From a checkpoint of a small mixture-of-experts model trained on Wikipedia.
Experts: 80 experts in each of 12 layers, a softmax router.
Below are experts of layer 4 (counted from 0) of a mixture-of-experts language model. Rows are named router (the router's row for the expert), gate (a neuron's input weights, with its number), up (a neuron's input weights, with its number), down (a neuron's output weights, with its number) and show model dimensions 0-95. Each number is 200 + 30 x the weight over its row's rms, rounded and kept within 0 to 999.
Before each expert's rows: "raises" lists some tokens whose logits its average output raises strongly, later layers aside; "mostly gets" lists some tokens that are sent to it at least half of the time. This comes from a sample of Wikipedia text that the model never trained on.

# expert 31
raises: "hip", "ur", "rit", "ol", "el", "il"
mostly gets: " University", " Cup", " College", " School", " House", " Street"
router,190,265,150,220,211,204,222,188,222,201,170,199,231,259,198,194,160,193,200,219,160,219,182,236,162,256,214,128,186,217,145,223,176,169,228,195,256,183,127,227,269,200,187,181,209,168,226,204,181,194,173,220,195,178,162,187,183,215,206,178,174,190,185,168,189,187,194,201,167,198,213,224,220,261,207,201,176,193,208,129,181,240,232,185,214,186,268,222,199,172,193,263,196,183,175,232
gate1,229,214,169,179,204,161,206,183,177,192,228,227,192,208,256,229,212,227,207,202,121,198,197,174,232,188,188,231,242,190,181,241,195,169,216,204,170,223,203,217,285,211,155,223,164,195,188,213,207,187,211,186,195,174,200,195,137,214,224,156,255,206,205,132,222,244,168,162,161,194,272,182,175,176,196,227,183,133,180,183,184,183,201,188,204,206,265,209,207,202,211,226,221,136,236,228
up1,173,208,242,214,218,216,224,249,211,168,162,166,186,219,159,174,192,230,222,228,217,218,166,221,232,253,269,184,228,187,137,175,200,209,229,178,167,193,183,203,207,115,220,181,156,168,233,192,206,200,213,210,177,231,214,191,177,220,177,209,228,185,224,213,207,131,204,234,165,192,215,225,174,214,283,164,189,180,177,196,152,144,187,126,207,223,214,205,203,183,171,193,191,238,173,180
down1,213,183,182,267,179,192,219,182,165,263,149,222,160,184,206,189,253,165,241,175,244,198,196,210,215,143,144,228,193,200,234,194,178,203,185,209,227,178,256,175,169,225,190,203,232,261,209,220,264,230,199,203,226,255,203,223,246,208,228,193,187,205,192,242,160,273,201,146,201,176,159,209,199,193,152,187,235,222,210,195,214,208,192,182,186,157,131,187,210,206,200,171,187,182,196,197

# expert 6
raises: "'s", "s", "’s", "ees", "a", "ra"
mostly gets: " MPC", " CD", "AR", "NA", " DF", "SA"
router,224,163,181,231,176,183,221,205,213,177,221,262,163,206,182,198,269,210,220,206,222,259,141,219,246,239,241,198,181,178,205,221,213,195,227,202,186,251,187,197,210,148,220,212,172,178,187,244,255,170,225,222,236,176,167,204,225,175,168,211,209,147,193,251,210,210,239,220,168,139,186,205,180,253,227,253,212,206,201,200,171,245,182,163,193,234,169,209,156,220,182,251,219,155,210,222
gate0,217,201,169,167,196,222,201,216,304,210,203,182,212,226,217,191,202,177,194,192,149,208,214,170,195,211,205,181,246,173,193,198,194,174,177,259,220,247,190,171,238,160,258,169,228,214,187,192,266,199,190,156,195,206,202,263,177,197,209,165,189,180,196,225,223,158,128,173,171,214,253,164,163,198,156,158,222,147,205,200,176,232,196,198,263,233,183,218,182,191,170,227,209,159,190,201
up0,225,206,210,219,234,162,231,201,192,215,216,192,166,213,213,196,228,159,223,215,248,271,199,183,182,155,203,205,199,183,194,162,237,150,216,171,248,212,157,136,193,227,174,233,163,188,172,195,206,143,172,219,257,178,235,220,214,174,213,197,208,156,152,189,199,266,234,190,219,149,158,220,209,235,225,211,182,216,160,197,168,130,226,177,199,205,169,166,189,157,218,181,159,236,168,201
down0,173,240,214,175,220,163,175,190,222,226,216,188,148,178,197,218,165,231,221,202,197,172,170,272,192,160,252,184,206,175,142,223,216,225,147,258,186,195,226,155,236,188,225,215,258,201,223,166,266,164,195,184,142,214,214,200,213,188,163,199,202,171,148,153,166,176,256,165,230,171,181,183,225,193,260,202,198,185,194,188,219,198,186,218,159,199,230,236,228,232,230,195,223,223,186,175

# expert 42
raises: ".", " to", " that"
mostly gets: "0", " million", "%", "6", "½", "5"
router,205,172,216,182,161,188,181,238,192,189,168,276,185,163,256,217,238,201,232,186,219,160,244,236,227,116,170,162,205,162,226,208,174,207,227,213,209,233,214,188,176,206,128,173,156,174,214,178,204,152,213,198,214,246,197,227,259,236,237,231,227,198,170,225,211,232,223,216,185,147,179,178,158,205,205,222,236,219,167,250,160,228,203,192,192,196,170,195,156,226,217,232,184,184,196,185
gate1,157,190,208,139,216,205,237,251,176,216,242,186,180,215,220,151,212,237,191,245,251,190,227,250,158,203,210,188,245,221,245,220,199,180,235,242,217,175,229,244,136,190,156,169,186,169,237,250,241,188,132,229,218,228,227,200,200,229,187,182,176,214,209,173,206,194,190,214,188,175,250,180,192,196,179,202,269,239,210,171,178,185,198,207,212,228,230,170,181,183,246,182,237,237,164,216
up1,183,234,189,135,223,186,195,181,211,232,237,188,195,217,187,218,202,197,240,219,261,224,214,186,163,206,189,190,182,159,204,152,211,215,214,209,242,179,144,199,178,212,202,185,254,223,185,142,177,196,203,206,183,222,210,231,230,198,214,174,216,215,205,226,230,163,216,185,206,153,130,212,217,152,185,249,210,199,243,263,245,154,224,254,193,213,213,241,236,185,193,257,134,228,161,160
down1,176,212,259,156,190,195,197,145,221,200,179,178,179,163,182,201,148,191,195,210,219,200,205,198,162,218,227,174,232,172,204,196,242,184,232,163,144,233,214,169,193,201,221,202,229,155,192,179,189,193,143,226,204,198,214,213,279,251,221,179,227,218,215,182,200,170,186,169,194,202,246,188,229,189,228,183,195,223,189,141,199,182,191,157,214,224,294,213,115,183,240,184,200,242,154,198

# expert 34
raises: ".", ",", ")"
mostly gets: " season", " League", " University", " Party", " school", " years"
router,199,251,158,215,188,175,185,165,234,173,182,155,260,220,200,229,204,247,215,231,193,259,249,237,169,237,196,171,200,177,182,228,243,164,228,217,221,205,175,160,232,229,254,160,241,167,253,206,184,200,239,189,170,178,206,206,188,252,214,233,246,206,202,233,231,217,213,159,157,204,189,217,242,230,203,203,226,204,217,130,224,228,213,195,193,250,254,176,203,198,174,218,208,197,198,148
gate1,180,182,240,238,199,258,187,194,203,154,195,225,213,211,191,210,188,180,213,227,251,152,166,236,193,168,175,189,181,175,240,174,233,216,250,218,238,267,197,176,227,127,183,180,217,163,223,235,181,225,161,158,204,224,222,214,198,206,225,188,169,150,249,188,197,140,205,205,204,170,167,220,181,182,171,219,174,180,199,210,220,167,177,187,217,224,228,154,122,192,206,156,180,168,215,262
up1,133,149,225,185,184,136,194,201,176,188,214,220,202,252,186,204,207,220,192,191,171,212,249,187,242,199,181,171,231,198,209,212,196,171,208,190,206,225,223,249,195,186,263,157,224,222,216,213,190,155,137,229,200,209,172,208,157,149,193,202,152,211,197,218,182,137,208,151,221,233,227,181,214,210,180,170,152,234,144,218,171,229,243,246,176,168,220,191,140,190,228,193,162,251,189,197
down1,188,244,197,198,190,217,210,234,204,171,156,165,236,183,197,217,239,208,137,227,226,232,223,263,232,218,198,169,239,237,214,180,209,212,248,215,236,204,196,246,217,183,165,204,172,191,216,167,203,182,162,178,223,212,178,296,171,143,184,201,242,199,200,212,184,177,256,186,191,173,212,227,219,218,134,191,184,228,260,196,196,192,269,196,188,193,168,129,194,190,173,209,176,229,185,201

# expert 63
raises: "ia", "ig", "ish"
mostly gets: " U", " season", " club", " war", " football", " player"
router,185,191,135,187,173,159,199,184,219,188,192,177,221,187,204,198,235,244,156,184,195,188,178,235,158,235,169,181,171,199,160,209,206,179,179,229,236,181,195,177,172,184,218,261,225,183,204,179,247,223,245,173,161,224,189,225,195,201,229,250,215,213,230,192,244,194,219,215,204,113,161,193,171,178,234,149,151,185,229,213,211,158,216,206,134,211,181,166,255,150,217,167,151,212,234,226
gate0,175,181,190,198,203,216,153,190,254,215,178,188,180,144,175,196,235,188,197,180,203,125,168,204,187,168,182,189,172,225,204,161,196,168,167,191,238,190,214,212,281,206,178,205,268,186,140,230,245,216,217,127,150,173,226,180,194,220,212,153,239,214,185,199,208,203,217,182,215,191,183,206,228,221,244,173,183,157,189,201,263,228,200,241,246,166,160,229,178,203,192,240,168,216,169,207
up0,251,210,160,166,210,168,233,205,224,224,153,215,209,217,155,178,212,168,214,168,206,204,203,204,195,256,170,172,219,229,220,236,245,130,196,198,249,225,225,184,157,165,193,184,207,187,162,147,210,173,214,172,209,196,199,221,121,219,263,188,238,187,169,197,143,224,258,170,218,211,207,237,188,123,173,208,217,207,208,227,196,156,178,212,230,195,197,255,155,184,203,185,211,180,182,201
down0,194,148,171,176,256,180,230,182,196,220,198,199,219,232,178,236,237,227,175,188,244,160,181,222,211,167,196,172,180,240,264,235,213,174,180,206,167,183,210,225,223,155,216,233,178,171,155,175,252,205,237,192,155,155,155,215,174,183,249,247,235,234,202,202,225,224,162,206,234,160,219,195,205,216,197,214,248,204,221,247,188,193,156,251,211,183,211,234,171,188,196,228,195,196,287,176

# expert 25
raises: ")", ").", ").\n\n", "):", "ians", "ases"
mostly gets: " JPL", "idae", "wood", "berg", "stein", "burg"
router,168,265,184,214,214,244,183,211,213,203,181,221,205,210,189,187,190,193,214,170,199,231,202,205,153,188,239,182,185,211,162,210,200,218,241,154,265,192,154,194,242,210,218,181,188,181,229,238,182,254,214,217,201,169,198,218,217,116,182,133,170,185,185,150,176,203,177,219,189,222,198,164,189,230,188,234,139,208,257,164,191,245,168,150,174,175,221,201,189,210,183,241,222,150,129,218
gate0,149,194,243,178,178,154,264,224,239,227,244,195,213,165,275,224,253,238,172,165,177,175,261,217,199,226,201,206,229,210,231,124,238,196,222,163,185,233,192,220,162,160,180,200,185,201,211,239,211,189,188,195,199,212,192,229,202,168,194,193,177,207,210,226,194,187,168,190,245,221,196,185,228,229,186,221,142,191,185,215,239,205,123,171,142,225,213,195,208,243,203,170,228,239,212,186
up0,198,178,224,239,197,221,150,235,205,159,217,168,213,218,214,242,177,210,232,159,193,152,190,186,240,185,190,225,211,202,234,243,226,199,162,197,214,239,182,185,170,194,181,192,192,189,203,183,235,125,178,221,169,175,222,203,253,187,211,166,193,176,142,190,266,202,184,203,159,214,239,196,157,181,147,223,223,157,204,195,255,163,186,221,274,190,207,151,191,218,193,227,175,236,278,203
down0,191,204,203,175,181,228,198,196,178,160,192,179,222,197,245,148,251,155,213,203,216,123,196,166,233,184,218,228,189,153,201,235,179,160,230,141,176,195,208,182,193,132,221,223,207,238,169,219,219,247,228,168,222,168,223,149,186,200,189,209,224,212,216,216,222,171,193,227,151,180,163,209,211,271,185,197,215,155,146,173,196,206,156,191,141,215,175,209,151,170,149,180,226,190,188,219

# expert 77
raises: " from", ")\n\n", "\n\n"
mostly gets: " use", " support", " education", " music", " design", " building"
router,151,228,243,165,177,165,204,171,248,196,225,220,197,145,262,231,170,180,193,205,194,260,249,202,150,203,171,190,217,193,148,210,209,177,166,169,180,228,181,194,203,149,206,214,176,168,220,193,149,224,192,182,245,227,228,195,186,225,183,203,184,210,236,183,206,184,179,186,195,241,211,211,196,199,158,277,161,195,186,170,240,216,184,213,266,250,278,224,203,199,206,225,257,207,199,212
gate1,157,240,190,199,185,195,204,219,177,227,204,205,211,198,323,207,186,176,177,211,180,201,161,177,145,235,244,214,200,211,175,182,164,191,184,224,229,234,214,198,197,208,249,187,105,144,196,214,198,241,191,247,190,227,187,167,151,198,141,238,202,212,195,184,217,246,189,183,168,190,216,198,214,232,153,221,151,148,202,197,192,195,169,194,222,237,247,220,201,184,172,227,223,214,192,196
up1,176,178,166,188,200,259,267,239,206,192,203,190,197,242,180,151,197,180,144,177,220,166,242,163,239,180,163,200,223,224,243,229,170,197,180,232,228,182,252,140,174,254,192,205,162,207,149,234,193,193,221,203,193,186,171,244,190,159,158,145,231,217,171,240,194,239,145,231,196,181,194,194,214,213,198,198,169,202,141,211,199,245,229,232,198,208,204,217,184,154,157,213,224,205,165,200
down1,194,239,252,201,212,180,239,210,190,230,232,243,167,151,226,273,175,252,230,239,157,230,120,233,180,199,204,196,166,207,194,177,253,174,212,185,140,242,180,213,215,175,202,199,190,186,230,205,199,248,239,178,189,178,223,174,159,168,178,261,184,240,220,173,238,159,205,210,221,230,191,200,157,180,184,207,207,177,200,176,190,198,187,233,260,227,193,199,202,228,249,186,207,244,220,171

# expert 74
raises: ",", "'s", ".\n\n", ";", " and", "ate"
mostly gets: " used", " member", " born", " moved", " father", " based"
router,147,244,227,185,239,202,244,169,219,183,206,221,203,215,228,186,212,277,192,200,169,195,241,212,158,227,153,185,226,240,179,219,211,218,208,223,214,177,174,202,158,125,217,199,170,173,240,182,198,212,220,187,185,214,212,194,239,143,194,203,160,226,191,198,219,228,242,225,237,183,186,222,149,209,224,228,173,197,239,165,217,142,126,224,211,216,205,132,220,220,207,228,151,248,219,207
gate1,168,220,173,201,204,197,221,254,208,224,202,236,195,230,214,232,210,193,185,181,183,234,156,208,175,256,244,146,212,171,169,174,199,222,185,203,188,181,191,201,229,242,208,195,192,182,202,136,203,187,238,154,179,207,190,253,221,209,244,256,210,186,119,240,187,194,229,239,249,175,146,201,164,183,233,261,207,163,246,214,276,222,176,219,205,225,206,211,168,239,212,188,167,192,225,188
up1,182,178,207,170,209,132,230,178,156,251,157,210,182,209,224,198,227,214,221,299,250,171,181,226,149,183,201,154,223,226,192,262,169,198,221,187,188,235,198,168,156,180,173,204,136,199,170,148,204,201,177,230,189,139,206,225,219,175,212,169,222,225,230,217,194,179,200,229,193,169,146,129,216,195,177,233,216,217,203,172,186,226,212,224,196,206,221,183,198,211,209,165,193,161,214,164
down1,233,219,212,214,139,197,203,172,180,184,191,210,281,178,198,191,168,245,202,199,315,207,246,160,181,215,220,198,202,183,204,211,206,188,140,165,170,250,201,216,174,168,219,196,227,191,204,229,216,185,186,223,195,207,247,175,192,215,210,164,181,217,191,201,197,126,171,156,185,192,198,183,225,205,171,191,179,177,149,204,259,150,215,180,229,263,148,197,225,195,189,230,216,229,171,196